{
  "n_layer": 13,
  "d_expert": 480,
  "moe_layers": [0, 1, 2, 3, 4, 5, 6, 7, 8, 9, 10, 11, 12],
  "normalize_top_k": false,
  "balance_loss": 0.000881,
  "vocab_size": 2048,
  "norm_eps": 1e-06,
  "beta1": 0.95,
  "beta2": 0.99
}
Below are experts of layer 8 (counted from 0) of a mixture-of-experts language model. Rows are named router (the router's row for the expert) and show model dimensions 0-191. Each number is 128 + 24 x the weight over its row's rms, rounded and kept within 0 to 255.
After each expert's rows: a language model's description of what the expert responds to; "gets" lists some tokens that make up at least twice as much of what it gets as of all text. This comes from a sample of Wikipedia text that the model never trained on. Tokens count by the router's weight.

# expert 20
router [140 111 116 123 152 111 135 146 116  80 106  85 115 104 126 123 128  93 137  92 142 119 104 135 159 116 153 164 135 151 149 120 179 128  89 141 146 140 159 155  78 145 140 135 120 104 103 138  92 138 138 122  89 132 109 140 133 130 130 155  96 102 123 141 132 130 156 107 153 180  84 216  93 176 118 125 118 156 128 126 112 130 165 132 170 152 151 122 114 151 146 122  86 128 119 111 138 159 129  53 122 130 164 126 151 169 120 155 124 130 140 132 135 141 133 162 160 154 153  80 140 141 154 114 155 140 130 121 121 117 146 116 138 177 132 142 107 134 137 163 151 125 132 154 106 104 130 100  88 111 116 114 104 115 103 136  94 133 147  91 116 142 109  95 116 137 109 130 150 123 136 138 158 115 123 130 102 190 136 108 167 127 139 116 113  83 173  92 152 129 121 158]
Two-letter word openings
gets: " Ro", " Bo", " Po", " po", " Me", " me"

# expert 29
router [150  91 150 137 168 130 144 140 100 109 139 110 120  97 137 127 135  71 124 154 156 120 137 121 131 120 154  78 164 146 150 144 176 135 127  93 115 141  85 141 106 164 114 140 135 141 157 111 148 117 108 114  82  89 146 125 128 129  77 119 113  77 133 140 135 125 106 114 146 143 114 182 109 181 110  78 146 136 130  94  98 137 122 132 159 104 130 166 150 141  93 118  98 172 139 128 108 105 141 118  97 106 129 114 107 122  98 128 118 121 104 109 110 183 117 137 142 113 113 126 138  98 152 138 154 134 132  82 138 145 102 113 128 113 150 141 129 149  91 151 135  88 125 103 127 123 217 120 124 137 102 140 144 129 181 121 148 108 131 137 101 110  87 112 122 147 162 117 112 156 167 106 139 165 100 169 116 111 125  87 161 159 139 113 117 120 164 126 126 121 142 128]
Mid-word syllables, sports tables
gets: "ran", "an", "di", "n", "ea", " win"

# expert 44
router [118  87 117  96 143 124 140 159 110 128 170 101 114 117 129  79 119 123 110 154 130 149  96 125 125 161 147 161 125 147 136 141 134 125 126 180  85 167 101 110  97 139 114 131 112  98 138 137 141 141 110 172 119  85 105 132 121 110 116 152  93  94 128 109 158 142 141 147 175 134 151 134 169 117 165 104 118 150 118 147  98 129 109 161 119 104 147 137 136  86 152 132  82 123 103  89 112 149 106  89 112 151 143 152 182 120 139 101 109 140 111  77 115 140 140 135 138 133 141 101 116 138 178 158 137 142 115 114 144 159 106  62 156 128 163 118 128 138 161 125 112 128 137 124  96 157 110 119 115 123 106 104 115 123 140  91 111 159 101 159 103 140 118  88  75 108 155 138 127 117 162 119 159 166 136 170 111 152 121 103 107 125 168 100 144  99 169 121  89 151 143 118]
Table and math symbols
gets: " |", ":", "-", ";", " =", "|"

# expert 3
router [123 121 141 117 156 130 126 152  99 121 125  79 119 139 144 125 125 122 130 111 122 123  89 121 130 138 124 141 125 107 151 174 131 161 122 124 109  91  90 151 111 139 119  85  92 110  90 129 135 124 101 108 103 108 150 131 142 182 138 133 132  73 138  69 139 193 161 164 133 124 132 129 110 126 156  83  78 149 155 128 133 115 149 163 132  92 162 133 191 111 160 114 110 113 128 131 154 129 174  88 155 164 113 129 186 141 100 119 177 149 123 117 122 151 149 161  95 202 103 118 129 156 124 156 158 150 118 131 166 116 126 129 136 142 124 180 129 144 129 107 112 159 108 146 165 159 134 141 118 166 124 110 125 125 148 128 135 154 119 121 108 147 118  96  80 161 136 167 114 144 120 144 145 156 116 138 115 116 122 140 134 158 113  97 129 125 148 122 100 153 137 116]
Mid-word rhyme fragments
gets: "ang", "ing", "ong", "hi", "ung", "ough"

# expert 47
router [126 109 139 119 139  83 134 132 116 157 125 100 159 105 178 116  93 104 121 105 151 136 124 144 114 130  76 155 138 164 106 100 144 112  92 121 138  99 132 124  65 157 135 120 152 108 112 140 145 161 167 105  83 130 132 127 136 145 122 161 108  98 111 162 121 134 115 137  91 132 131 180 163 151 128 125 109 126 138 142 127 111 131 139 174  99 149 117 112 102 126 144 107 103 134 121 155 128 167 127 121 155 167 158 147 131 133  97 158 129  92  91 181 126 138 126 149 138 128 117 163 158 150 128 108 124  99 119 140 144 133 120 122 145 186 142 194 139 160 151 141 115 135  88 117 155  89 121 119 169 159 130  62 115 125 105 153 149 160 105 148 118 105 133 102 112 137 126  84 118 158  89 171 124 136 119 105 138  96  95 142 110 145 116 117  94 125 128 140 181 145 156]
Capitalized name starts
gets: " T", " F", " C", " S", "T", "t"

# expert 43
router [ 69  92 120 132 124 139 158 140  85  96 157 116 128 107 139 117 124 115 130 108 138 122 137 121 165 173  87 100 181 155  87 139 135 143 123 108  93 141 116 146 143 137 111  77 131 100  96 105  94 117 160 159 114 134 133 150 147 180 115 108 100 126 171 104 141 132 155 117 137 187  95 131 122 162 179 132 118 186  99  94 122 165 145 127 155 125 138 131 159 127 139 141 142 109 124 145 172 157 134 150 128 151 131 137 175 141  98 119 118 121 143 125 134 137 135 215 103 111 143 140 125 114 137 140 149 136 123 107 138 117 125 112 129 100 120 134 137  95 103 158 129 147 147 109 133 140 132 118 140 103 125 167  82 125 108 130 111 159 102 133  98 128 119 162 106 165 153 127 105  99 125 129 164 124 131 119 114 112 152 119 154 142 102 112 138 154 143 151  62 150 175 113]
Final y endings
gets: "y", "ry", "ary", "dy", "ty", "my"

# expert 4
router [124 107 118 130 157 109 119 116 114  76 154 111 150  65 129 125 152 108 140 133 187 103 110 118 101 190 137 154 120 112 148 146 149 140  95 127 116 114 120 112 127 126 176 102 112 102 108 152 125 155 142 130 115 174 162 144  96 140  96 133 111 120 161 111 113 133 105 103 123 161 156 153 138 151 103 117 132 102 135 107 109 137 163 171 117 155 106 127 169  59 132 143 147 134 117  69 121 159 138 151 123 147 108 189 170 126 100 166 136 142  92 137 103 144 138 148 105 154 170 112 121 127 124 118 147 129  94 112 143 110 104 140 118 112 146 139 173 136 136 138 133 102 154 114 170 151 146 106 122 123  85 122 154  85 138  96 131 131 119 136 122  94 117 134  88 101 153 122  98 100 172 113 147 108 116 145 117 128  97 109 166 147 124 134 135  92 153 140 105 149 144 162]
Title and event nouns
gets: " War", " the", " World", " Award", " Game", " game"

# expert 16
router [107 136 165 115 133 116 127 120 130 113 154  94 117  94 132 125 146 124 159 126 164 133 104 137 165 144  98 140 132 155 134 152 124 124 129 134 115 130 182 139  96 143 133  75 139 120  58 127 128 113  96 112 116  98 147 147 116 100 117 159 163 127 181 106 115 169 171 129 159 114 146 139 161 124 113 105  68 140 145 114 101 124 135 136 116  95 116  92 120  83 108 123 125 155 113 113 131 132 128 111 130 162  79 126 173 156 106 137 113 108 106 105 113 125 170 178  73 108  97  87 123 130 131 138 110 142 117 150 166 166 124 120 169 108 186 130 189 129 124 141 118 109  95  96 139 110 138 148 100 119 147 154 140 114 152 116 133 117 155 131 127 125 122 118  94 167 108  85  67  90 145 109 147 136 141 132 139 146 136 119 133 142 105 117 144 140 136 103 142 145 173 122]
Word-initial stem pieces
gets: "act", "est", "ult", "vo", "ct", " imp"

# expert 1
router [127 106 136 117 135 109 120 112 108 152 171 118 172 116 145  69 142  99 154  97 113 162 128 124 113 204  95 106 122 129 114 141 176 143 137 115  91 160 142 145 121 127 120 130 108 130 133 138 156 139 119 149 133  73  93 132 121 160 130 167  99 152 145 126 133 164 148 143 137 114 120 135 137 124 104 107 132 117  71 118  81 152 164 183 128 131 155 105 160 125 135 118  99 114 120 121 159 117 108 107 138 167 136 132 141 171  79 114 155 125 119 132 162 133 128 155 104 137 143  77 128 188 163 126 164 129 101 108 155 139 109 153 135 160  91 149 129 113  96 163 132 131 147 166 154 126 119 116  91 159 125 144 116 103 132 117 112  92 152  93 123 127 102 157  93 149 141 106 100 104 156 107 136 135 131 141 124 154  90 121 162 171 134 152 136  88 147 101 130 138 146 117]
Determiners and possessive s
gets: " the", " The", " his", "The", " its", " their"

# expert 15
router [ 92  96 173 122 103 134 146 152  64 106 116 119 121  99 142 126  98  98 142  85 137 160 119 115 117 116  97 108 104 165 138 159 126 155 119 123 125 155 139 127 116 117 110  88  78 107 144 165 133 135 176  94 112 110 132  94 115 132  99 134 103  97 143 139 121 123 157 146 118 129 111 149 125 149 113  85  99 142  68  76 116 163 151  98 185 119 128 148 129 123 121 115 124 145 112 123 114 149 137  85 128 121 151 146 130 135 137 132 121 126  88 146 125 175 167 140  96 130 131  75 155 129 121 138 167 130 152 130 166 108 137 103 111 148 135 119 172 124 129 125  96 121 143 111 104 120 120 138 106 156 147 142 111  81 123  97 164 143 111 148  91  83 102 121 109 127 115  87  78  92 115  98 191 126 123 144 120 114 151 129 136  95 135 118 156  89 147 128 146 129 124 159]
Noun suffixes
gets: "s", "es", "ation", "ment", "tion", "ations"

# expert 40
router [141 109 125  48 115  92 148 129 102 119 144 107 122 121 136 124 112 106 126 109 148 149 138 130 153 131 133 123 104 152 145 205 139 127 120 165  87  98 114 131 124 127 126  81 136  96 113 162 106 134 116 149 148 114 131 114 119 126 110 157 140 122 112 140 166 166 122 118 141 181 167 174 165 150 116 104 108 134  94 140  86 167 142 126 117 141 186 168 136 106 120 149  78 121 132 112 121 160 147 100  87 131 156 129 151 115 129 148 106 147 125  88 170 136 130 136 116 125 113 134 148 146 170 137 124 166 146  98 140 144 132  72 133 141 139 150 148 136 120 105 146 135 128 120 125 153 113 130 110 116 123 126 122 113 125  74 122 126  96 100 104 143 112 160  61 143  97 117 108 116 144 111 133 148 127 110 115 125 110  98 112 149 107  98 175 123 181 108  86 135 171 117]
Closing brackets, line ends
gets: ")", "\n", ";", " (", " |", ");"

# expert 31
router [ 93  83 141 115 116 105 142 127 110 143 142  87 161 108 123 132 129 100 145 131 169 130 114 135 120 124 102 127 176 149 133 122 192 127 127 168 134 157 140 111 143 167 131 106  81 125 129 140 146 181 126 126 126 147  86 148 105  97 121 138  70 111 119 105 147 131 103 114 141 109 157 167 148 118 113 132 127 154  95 130 118 144 189 170 140 146 140 154 152  64 123 132  88 141 139 125 139 155 177 148 100 164 125 127 139 143 112 119 115 159 152 126 140 157 152 164 126 132 132 111 152 176 123 143 114 126 137 122 132 120 130 125  98  90 154 164 146 130 104 128 156 153 116 148  94 168 172 127 142  94  90 121 103  81 167  69 116 104 139 144 107 107 115  93  95 110 113 105 145 137 120 124 141 150 136 103 131 133 135 113 160 138 161  95 163 125 135 123 149 149 153 159]
Year and number starts
gets: " 19", " 18", "20", " 17", " (19", " 1"

# expert 10
router [ 93 100 144 136 143  96 128 127  86 132 166 114 152 120 133  95 158 108 169 148 118 142 118 126 104 141  93 142 121 145 150 129 136 120  97 136 134 134 125 137 101 165 126 117  89 121 140 123 102 174 129 156 138 152  91 139 112 115  90 147  94 140 133 139 101 172 159 141 114 140  97 153 149 152 131 115  78 125 135 137 102 155 130 143 167 100 185  92 205 131  86 143 135 145 162 104 116 138  97 111 110 135 135 113 162 134 115  85 119 154 127 127 145 157 147 129  97 137 107 128 133 156 173 144 142 150 110 106 205 120 108 130 115 116 116 125 143 109 106 105 164 112 123 148 126 166 123 138  96 150 153 156 107  98 160  93 121 138 122 143 132 128 106 158 100 160 149  98 109  71 126 130 133 153 113 144 111 150 129 134 125 128 101 107  95 143 200 144 137 135 164 143]
Career role phrasing
gets: " was", " as", " a", "-", " is", " the"

# expert 18
router [137 121 113 100 183 115 127 144 107 112 128 119 117 119 134  48 107 110 127 133 116 176 132 116 123 152 120 104 126 163 110 180 131 151 116  94 124 119 110 125  83 139 111 120 149 115 159 168 137 118 111 164 128 123 165 120 121 164 105 185 106 107 120 128 121 150 103  94 153 133 110 151 147 123 165  97 134 183 134  91 148 149  99 118 123  81 180 125 159 124 158 149 115 179 127 107  97 169 131 125  86 130 119 124 133 145 104 149 134 134 129  85 127 153 139 125  84 136 151 132 113 119 146 177 136 155  92  99 155 146 128 118 167 179 128 165 138 114 140 118 110 109 111 118 116 152 126  86 148 149 107 149 114 136 109 112 101 154 154  93 123 131 103 129  84 131 112 160 103 131 131 105 146 148 108 154 105 103 125 120 155 130 147 139 132 114 129 107 111 186 121  87]
Table cell separators
gets: " |", ";", " /", "---|---|---|---|", "%", ":"

# expert 45
router [124 109 122 136 154  92 138 131 117 117 134 113 131 124 175 114 106 130 132  76 105 114 153 162 130 128 108  75 154 182 151 108 143 141 106 110 119 151 155 131 121 133 154  74 151 151 127 121 117 162 107 172  95 147 122 153 132 119 100 134 130 136 147 119 130 136 133 125 179 133 152 161 142 165 132 125  59 129 141 131  62 131 133 142 122 127 155 103 151 104 136 121 109 118 176 102 124 155 170 141 101 119 157 138 141 125 135 131 127 143 127 114 156 159 129 167 122 147  93 122 160 183 122 158 121 140 137 109 134 148 154 109 162 136 177 131 151 124 129 113 129 174 134 110 129 185 164 157 129 143 146 136  73 129  78  96  92  99 141 161 148 171 103 144  90 148 127 148 120 102 144 121 162 153 136 143 142 120 116  92 135 121 165 116 132 100 107 127 126 162  98 104]
Capital initial pieces
gets: "S", "M", " V", "C", "D", "R"

# expert 39
router [115 127 164 121 132 109 153 133  83 125 153  92 161 105 134  82 138 125 143 130 116 159 118  96 129 133 109  97 155 130 164 108 130 126 106 169 146 129  99 129 115 153 129 116 147 133 121 135 123 125 146 144 129 121  94 100 120 148 129 137 129 114 103 127 138 148 108 123 131 141 119 143 112 113 145 109 120 132  91 137 114 128 109 146 196 124 130 129 121 111 148 152  96 176 144 100 138  93 119 141 107 147 139 153 171 183 130 123 145 142  78 124 177 184 146 120  64 164 151  99 127 131 116 133 108 168  97 101 144  98 114  36 139  99 146 112 125 114 119 148 138 126 126 162 134 141 169 122  77 141 155 120 113  92 148 122 113 137 139 130 118 110 110 114 129 109 165 139 118 122 161  82 138 111 104 137 116 142  91 112 161 192 121  98 152 103 170 143 100 162 121 104]
Verbs after to
gets: " re", " ", " be", "ing", " have", " st"

# expert 5
router [116 110 111 132 116 112 146 148  75 108 126 113 144  99 127 131 105 132 102 149 178 135 138 154 102 148 116 133 134 169 125 119 140 142 150 170 112 179 174 150 102 163 166  88 110 140 127 136 153 153 116 116  96 120 111 124 141 141  89 118 133 101 106  92 129 129 135  96 155 131 119 135 106 154  88 129 100 109 109 141  93 129 146 146 179 113 130 156 189  95 131 147  95 128 140 102 179 131 125 135 116 144 155  92 113 145 129  71 124  98 109 131 140 123 120 142  89 149 123 144 141 138 157 130 148 123 125 111 147 115 117 109 161 162  97 141 195 125 164 113 131 138 147 103 159 152 117 104 125 137  83 139 110 139 158 110  92 170 111 119 115 179 110 143 118 153 122 106 116  84 160 164 146 147 125 164 160 120 111 111 124 140 152 112  96 121 127 150  78 131 111  75]
K-sounds in foreign names
gets: "k", "ak", " K", "ish", "z", "'"

# expert 41
router [ 68 100 167  91 138  99 167  85 106 150 164 108  96 101 140 130 124 127 143 134 140 153 136 116 122 141  85 144 135 137 110 124 143 126 130 132 107 140 118 105 127 130 107 108 169 137  75 131  90 185 150 104 115  94 124  94 107 162 117 168 156 139  98 125 142 166 126 152 124 112 120 143 129 152 130 136  92 171 103 122 135 158  95 133 114 124 108 159 144  92 108 134 143 149 164 118 119 152 116 117 133 143 162 161 122 114 136 139 144 145 120 118 141 127 197 132 139 128 128 106 139 138 120 134 119 172 102 110 158 143 129 114 172 137 126 119 185 160 111 111 133 158 159  85 134 141 112 131  99 110 141 182 152  88 150 109 112  90 140 145 125 167 121 104 101 174 170 110 115 141 193 124 130 158 128 160 159 164 120 128 170 133 132 122 134 123 115 118 139 171 126 123]
Consonant after prefix
gets: "c", "d", "p", " d", "ec", "cc"

# expert 22
router [136 100 101 129 170 102 141 135  80 164 137  96 142 125 160 128 163 110 128  89 171 190 103 145 151 152 126 122 160 162 120 130 110 129 121 137 115 127 159 118 139 174 124 148 137 134 162 161 160 160 118 122  86 166 124 143 172 103  97 138  99 124 138 115 142 111 113  82 112 143 119 119 124 113 134 100 130 151 124 139 117 105 112 123 133 103 140 123 140 120 146 145 104 122 117  95 164 126 147  91  85 128  99 151 142 111 117 118 143 142 140 148 128 163 196 202 114 123 129 135 155 136 153 172 147 142 135 119 161 149 125 120 134 137  83 129 128  97 155 162 180 159 180 153 133 144 148 107 109 154  98 132 112 132 158 103 105 110 148 108  64 167 115 155 141 150 114 132  94 100 145 103 147 143 140 143 108 160 137 107 142 138 151  97 138 100 143 136 103 125 105 119]
Mid-word s in names
gets: "s", "x", "as", "u", "n", "z"

# expert 14
router [116  97 105 128 136 111 107 127  62 128 151 126 127  92 124 134  96 149 122 103 159 124 114 126 151 153 105 113 110 193  97 152 131 172 115 160 116 118 148 127 113 151 137 128 113 152 132 168  89 125 157 136  79 146 121 151 144 188 103 126 105 103 115 123 109 146 136  96 153 140 112 116 125 108 154  85  99 166 115 110  88 120 147 126 159  86 176 102 126 121 125 154 142 133 159  98 114 116 140  97 129 146 120 135 136 156  76  76 101 133 135 146 140 152 116 150 120 159 124 123 142 121  84 135 111 114 105 104 137 122 127 123 157 121 168 116 144 124  62 178 122  88 123 101 159 146 105 125 145 127 125 103 131 139 171 112 125 112 132 143 107 129 116  89 113 184 145  96  88  87 163  97 129 177 144 155 100 124 139 110 122 147 113 135 142 139 122 122 125 167 134 113]
Surname-ending syllables
gets: "en", "der", "n", "d", "er", "el"

# expert 19
router [116 112 130  94 122 109 176 120  91 139 160 123 118 127 131 116 144  91  91 137 123 136 111 136 118 155 140 140 104 211 144 154 136 126 127 166 120 115 151 175 110 161  99  91 108 136  93 125 119 131 124 158 134 112 147 106  87 149 106 123 105 133 109  97 167 132 137 113 142 164 151 160 142 127 150  79 124 137 134  96 137 161 100 152 168 114 122 168 172  78  76 121 103 118 154 125 118 147  99 111  82 130 113 149 123 146 149 148 139 101 103  61 157 133 143 152 104 122 132 151 144 181 134 161 134 140 117 108 130 121 119 105 182 133 108 130 158 148 107 126 167 115  99 105 144 163 106  59 123 142 142 153 113  97 149 132 131 132 141 166 121 143 106 127 108 123 130 132  92 134 152 118 130 106  71 141 110 161 139 117 152 123 138 160 138 124 144 122 134 127 124 137]
Table separators and punctuation
gets: " |", ";", "|", "v", "-", ":"

# expert 26
router [130  84 141 134 149 100 149 118 128  90 117 105 117 124 178 113 107  81 115 146 158 126 141 167 153 140 137 150 131 150 128 159 130 112 111  73 141 118 128 124 132 132 151  93 152 163 108 149 171 125 108 166 120 158 116 115 138 104 112 177 103 122 169  81 123 146  92 164 125 160 137 148 126 175 101 144 129 158 122 142 107 146 136 116 153 131 122 120 147  92 127 144 128 156 126  96 181 101 146 146 105 142 153 175 156 107 114 121 131 160 123  94 141 112 156 105 116 150 160 174 170 138 142 129 138 147 141 116 172 123 147 113 129 121  92 153 137  87 148 116 120 113 164 101 129 134 183 131 112  55 128 138 135 110 100 108  96 137 151  89  96  89  87 131  99 111 117 128 139 143 124 127 122 132 135 135 119 133 128  91 140 134 134  96 128 124 158 104  83 146 152 174]
Capitalized word-start pieces
gets: " U", " pro", " O", " Na", " Pa", " car"

# expert 0
router [106  99 153 103 134 109 148 139 120 140 134 117 136 121 136 106 111  66 112 110 129 151 130 119 108 147  74 131 153 170 150 162 132 123 112 126 130 110 160 105 132 166 130 132 135 123  69 156 134 135 111  94 104 117 148  87 134 104  90 138 125 116 112 128 175 134 123 106 156 128 176 144 140 135 149 112 138 127 112  95 126 144 158 133 158 114 161 129 134 105 104 150 139 143 154 128 183 144 128 129  77 122 136 173 187  92 142  86 134 122 129  75 130 158 144 129 139 161 141  89 118 127 141 133 125 140 104 142 133 137 121  96 154 146 152 121 124 116  87 101 171 133 104  87 110 162 110 113 121 129 166 112 101 118 162 122 109 106  98 133 113 127 120 141  59 130 148 129  63 107 161  81 119 172 132 133 128  96  85 138 119 163 159 120 162 149 132 139 116 128 125 159]
Sentence-ending punctuation
gets: ".", ").", "===", " ==", "==", "\""

# expert 36
router [122 102 127  97 120 104 142 155  99  84 131 100 129 101 142 131 120 113  93 139  99 118 131 130 128 177 100 118 133 101 113 131 142 136 105 126 139 130 170 161 124 131 152 113 105  69 115 119 100 150 169 143  95  86 152 148  98 167 125 132 108  67 121 111 143 133  93 117 122 135 111 152  97 145 157 116 117 132 119 111 124 135 156 113 145 106 138 105 141 147 150 166 117 115 112 116 134 197 148 117 120 159 124 141 178 141 138 109  83 156 116 115 145 148 123 134 122 165 137 110 119 154 132 133 144 150  79 121 156 141  63 134 140 154 137 171 145 119 113 123 150 130  71 133  80 121 104  91 132 141 154 158 143  88  97 137  86 107 136 122  63 126 110 146  96 111 127 139 133  88 151 136 144  87 136 166 108 163 124 115 146 156 140 112 120 104 147 122 154 139 174 140]
Sentence subject pronouns
gets: " he", " He", " it", " It", " which", " who"

# expert 12
router [125  84 126 110 157 113 114 120  79 132 162 135 152 102 142 104 127  75 138 131 127 168 118 103 121 142 111 102 164 117 129 139 129 146  90 147  94 122 126 130 112 135 142 110 114 126 130 144 126 122 134 122 132  92  89 139  99 130 103 124 129  94 118 123 114 146 129 183 145 143 133 128 175 114 150  83  99 162 117 106 119 144 144 138 146 136 144 136 128 120 139  94 140 174 104 142 154 136 138 122 136 107 164 127 119 164  94 118 107 102 112  96 158 141 130 146 143 109 134 117 105 147 155 128 125 129  98 118 119 130  57  97 143 128  97 122 125 160 151 172 128 104 170 107 117 151 131 153 117 109 155 167 116  44 128 101 136 119 114 122 135 148  73 107 118 145 185 163  93 127 127 114 174 156 128 167 107 102 116 124 154 189 119 109 138  73 112 126 127 179 123 104]
Prepositions after heads
gets: " of", " for", " to", " with", " on", " by"

# expert 27
router [118 110 161 123 139  94 162 150 115 118 129 108 118 115 115 119 144  94 125  99 127 156 146 163 123 143 117 102 156 142 148 152 143 130 125 140 128 122 116 125 136 128 126  97 148 106 126 130 126 147 124 143 100 153 100 135 129 131 118 110  95 136 117 106 130 166 105 123 101 125 104 162 163 154 133 115  92 139 125 129 113 152 107 138 102  83 130  99 140 144 110 149  75 135 116 112 176 141 162 138 128 129  93 168 172 134 127 119 129 107 122 109 113 156 150 206 126 154 125 112 144 153 144 128 159 140  87 104 157 121 128 121 157 142 128 113 120 113 106 111 121 118 153 101 122 194 102 135 109  88  99 186 148 115 184  52  84 128 130  93 116 172 111 119 131 136 124 157  84 105 181 125 131 124 133 136 114 121  94 120 160 154 145 104 126 140 139  70  64 120 108 105]
Abbreviation capital letters
gets: "S", "A", "C", " States", ".", "O"

# expert 13
router [110 126 120  85 130 110 147 140 112 141 140 104 121 119 129 105 108 112 168 127 136 118 120 125 133 159 123 115 189 160 134 151 171 152  91 167  97 147 119 113 130 141 153 106 102 138 110 109 124 150 150 120 125 111 134 134 103 114 126 163  93 137 139 105 133 138 109 147 122 107 138 127 134 121 129  59 127 148 125 115 103 168 183 131 122 152 128 165 122  80 114 166  97 178 135 123 126 147 161 143  91 143 120 127 122 142 126 112 105 175 158  86 131 165 171 206 122 153  84 115 127 149 133 144 122 129 147 118 153 125 112 102 102 106 119 178 115 148 123 116 156 141 130 141 114 169 153 111 138 100  90  99 115  89 159  83 132 154 141 151 124 123 116 136  83 119 110  86 125  95 123 131 150 186 125 104 162 116  98 117 173 165 128 114 123 124 132 138 120 152 160 104]
Dates and months
gets: " in", ",", " May", " March", " November", " October"

# expert 32
router [ 83  97 130 150 129 136 155 157  68 145 141 102 150  78 173 114 145 140 117 106 123 121 126 126 149 120 131 137 142 190 133 139 134 144 126 121 147 153 161 132  92 127 145  85 120 128 113 149  83 140 128 119 126  89  93 125 155  94  95 130 140 130 128 153 153 139  76 136 125 182 117 135 135 124 116 124  96 172 102  86 123 144 166 119 144 143 171 116 149  96 111 158 140 120 111  71 173 161  93  88 139 169 136 162 114 136  99  91 133 109 122 108 102 137 145 116 146 133 143 150 137 108 130 123 165 144 156  98 136 158 106 125 111 109 156 141 136 119 115 138 147 124 117 172 155 137 108  83 129 110 115 127 101 114 115 118 103 143 131 159  94 153  96 142 114 111 162 133 130 113 130  92 160 181 100 141 110 138 110  97 124 179 176 134 151 129 142 107 137 150 161 129]
Foreign-word vowel endings
gets: "o", "i", "ri", "e", "us", "u"

# expert 46
router [105 107 158  96 153 116 158 120 104 139 161 124 119  91 138 130 115 101 132 112 137 138  78 175 133 110 139 127 157 168 123 169 151 114  85 105 106 112 144 171 117 163 134  92 137 126  96 175 116 133 140 150  98  93 139 166 111 182 112 125 109  71 143  73 155 174 117  88 161 101 117 154 107  99 145 100 112 153  95 116 132 130 141 148 154 119 126 118 146 129  96 142 138 113 170 119 120 116 134 117 113 127 134 138 149 188 115  82 162  88 125 108 121 121 128 111 108 134 142 135 127 103 133 124 136 124 153 142 161 158 111 120 138 138 119 132 165  84 131 132 121 162 146 110  94 135 133 132 131 144 129 121 147 121 116 109 103 131 148  82 153 144 101 117 135 160  98 110 108  85 139 108 102 142  93 120 102 148 120  91 169 130  94 129 170 106  98 148 118 138 193 130]
Mid-word syllables
gets: "et", "age", "mar", "at", "er", "mit"

# expert 8
router [ 84 119 107 135 153 121 142 148 108 121 153  94 115 109 126 122 139  89 170 120 175 134 118 128 138 164 105 128 145 150 174 147 195 129  87 126 120 135 143 139  57 139  98 143 113 103 147 183 126 140 141 108  69  92 152 119 155 123  93 121  71 117 117  68 124 134 157  95 137 121 148 135 129 164 115 121  96 163 138 125 136 135 157 115 151 108 121 110 148 103 100 114 141 151 143 120  98 139 145 139 126 176 103 117 182 163 132 107 150 136 140 146 126 160 156 113  57 110 116 128 147 142 132 113  99 129 140 131 120 172  97 132 103 141 150 181 159 128 133 105  99 131  96 121  96 115 134 123  93 156  99 136 108 120  91 150 105 153 154 131 117 122 107 117 129 144 111 142 116  98 142 124 130 127 133 100 140 150 126 118 133 178 158  87 138 123 122 120 114 135 160 129]
Mid-word "it" fragments
gets: "it", "ot", "ut", "ce", "ine", "ard"